From a checkpoint of a small mixture-of-experts model trained on Wikipedia: width 160, 3728 steps.
Below are experts of layer 8 (counted from 0) of a mixture-of-experts language model. Rows are named router (the router's row for the expert), down (a neuron's output weights, with its number) and show model dimensions 0-39. Each number is 500 + 50 x the weight over its row's rms, rounded and kept within 0 to 999. Numbers have three digits each.
Before each expert's rows: a language model's description of what the expert responds to. This comes from a sample of Wikipedia text that the model never trained on.

# expert 8
List separators, foreign names
router:402568528588541399497455480442474576622543552546462548521568455490490440430495461533620585527504496500479434371562552497
down0:517539562527492577477506467450503571672521601482468496566473426458553488433526583518463454552513499568420407477566458526
down1:538536527472513481499464482525540482475524468476475436554509503492490514471563501502529498584441573415547574470469489455
down2:539578458494560499439493538452445421540592455496588483490481565551517523556367403560461426505532453490463468454444566427

# expert 12
Dates and day numbers
router:425502498553425461460495555423528512537541493526424540548518489431472468459488552448503496514398469548481566503550563479
down0:609584518502510410509553446470380487506516525496559519487443563519485533523554482482656438477516544480464487490526566477
down1:439519460494488524464508527489430454518416513590452497486561528532448450496558445538389516584522506559511443530556494517
down2:508477409463485489584512453555505389515445398461424498434480530500511542455567533511458398489434430479563551551462448551

# expert 25
Adverb endings and commas
router:541507526563432507544469522455504572556515483572415534520504454440496468486524530474597516511421438523512532499516497513
down0:511576397475499474580461437457546457513527490491492442522509568519566475399599470414443465583472474422493407590449522547
down1:518553479443369479453515500409477530537464488585456467467512566475520477483480528521513498530487447415521482553547430470
down2:516515556436550583512495592527529539495395453455432453507406550464543466453543417452500532457547571545565451498492547511

# expert 2
Article an, object pronouns
router:378567546616527451450460499491480534518595533597462550566537472457521465529508587419545488505405460532523503493535575552
down0:564466541509518523513535371487477502568537427507637459411438520488550570494526497490438545489610522411620540501480508545
down1:413555469511461620488472449506470524499551464557583501457518469558478432549505340497503467573523559576492532643494449490
down2:520557563513562477550556495548552480517494451474586474372551513505537509488494525628442460526422488435476512478547516495

# expert 1
Capitalized name initials
router:526522565581483455414471553468550445528549568527433594539528474486425535510475517527477500556483465520458548471566567435
down0:433468446514510495509531544507424459466511581506497557544478526466502476425499499642499508515534467506455455485551406431
down1:481559527456475554438475424507510522598534444594493436438442526360496490512507632446579431448485471496565531553453503486
down2:449483508466395519610429463513483434501597460531553423467522511505493524576519500483470519512506542429556455440474490457

# expert 21
Sports league tables
router:538607530498572452541453494488495531557608546498494615609495483495473493464498514490588530573491510512482470507502531438
down0:494488454473552527502479551461500545451496626489435511544489516587525531535503432439419527539558542575495496430502530486
down1:408449578504497656480547450496562495517470490469466475543500606487494490449448431425619542554529477474583458469466439480
down2:439574478467503521557587431501509475451433525456532456609476540432350524475578605493498503537499497495496453559482538506

# expert 31
Infobox and census fields
router:466521510441546474491480559456535510565519606505486509512545429479560432488465496554629523499378454558444548532517533470
down0:502487417499582573521542593532406480453523479440478522493476534485456523424395479548437514423448529566550469439441502483
down1:575501476570527594429515489458453465531474633498457462497397522504586557480478476524483572473569450479502505501514574597
down2:499577499539526437523430527452533529512625411476482564505456447470580560546537475485527551401552478576456434462507453454

# expert 13
Music charts and infoboxes
router:413440528507529521421508448471472533513496534544545491539554383551571460484567471530561473548452500469477533500495573538
down0:480541488383485474584499461505556530327500452496413453491448537524457540584459525528549613502440469538557487580454486377
down1:415540530469508578559530526522533498529499529523537484545547506483512473527462450519555522444405489389580420566519463503
down2:527483573482639556444463519438479457540469593517448504425447528535542471508544512559435501477455462489472355546534504427

# expert 19
Digits and chemical identifiers
router:465551494513468484495480420486493564552547563588454609538555399466540523477501507544579555588423521470485530501474460472
down0:414535508568429465493558514531460553447408517501482485586515413523532436424520508493499436479534509450520445564623535559
down1:457603527453462517576546512488432488541535479547580430527512551574518412570550498532576444563437472420546382520503570423
down2:499489535449456502564583555458540414529483525564402522449545492532560500555499430489549466456536499448534512545468553551

# expert 27
Bracket round and week numbers
router:458503461570519384486502457464496517617514522496420588559567466456442479437455496491498479464424532521423526518535480456
down0:445510560426485490481501566499460455501542490386484513511505578581637392452501398441495496492489457479556545509478545486
down1:499543534426486485469517468493570447556478442441504515499477497416501529449518434483508496504373507543426489502455518523
down2:568507447485493486437538542452494391447542493522452577589491515421406507510536430501491467545494470563545498515518513570

# expert 6
Quote and title openers
router:481548538576522529424511487464499537542545520567431570492601421488517435533470435519537513536462489547449479527539482491
down0:504526478458478475503489565468457532529509480402481470499416598548506488501549477449481536421457515522580511510449542459
down1:614494517522549514495559526546502513467538459531551446503582415492516483509483573458482483451561434478447541560497420534
down2:632462536449507574532472556510603585472507414558480504486512534433513413463516478485572431483591531456559535484437490536

# expert 9
Sentence and row ends
router:457517615563532449527554514423432519502481525507510569543601523443522379418438481519510558536453479479467517514546518508
down0:522500485454442514441534504467471424500385514438476446551484471534405414486461405496498521413463412466553491431515503445
down1:525501553489495498495674512573503421437517426431500556437507602419536502484485547481579518503509537458435531522534473521
down2:551578439478515487485510522565514491482473493500476533522450557462498538485531533528482442594573538484444453446512460483

# expert 3
Section heading words
router:475510552457477443424513448462554579502516429551461522547573445422459430496479540490505478521482516451425572516498513508
down0:479442484483504526439523550453437525474504496567543576482532471490487553557521550507538545449569537527496605473634419385
down1:549530444496500662476533535464558528491542491546508494555508519508483509598542614601503515467504551474497476558564512488
down2:532370445526519424451474458525534517425453449534568491490462544489572534485481542592568487521491577528491495486475492463

# expert 15
Clause-opening pronouns and commas
router:497556585504453452462489460459519559546495459536463568586476492447462454539518540515550491536456500579461518468582498496
down0:531486471502512410461477449432496469506563471476410658642539467496444574486459526508508431444443540581485469495417425488
down1:479401472472483412389452462555534463432528501476589539500465548480511502525444539525510545561583476526510449408501506449
down2:461569479489551480445484580387525567425529424575540521555460463540504433533520510444555548585519513572432505437545510507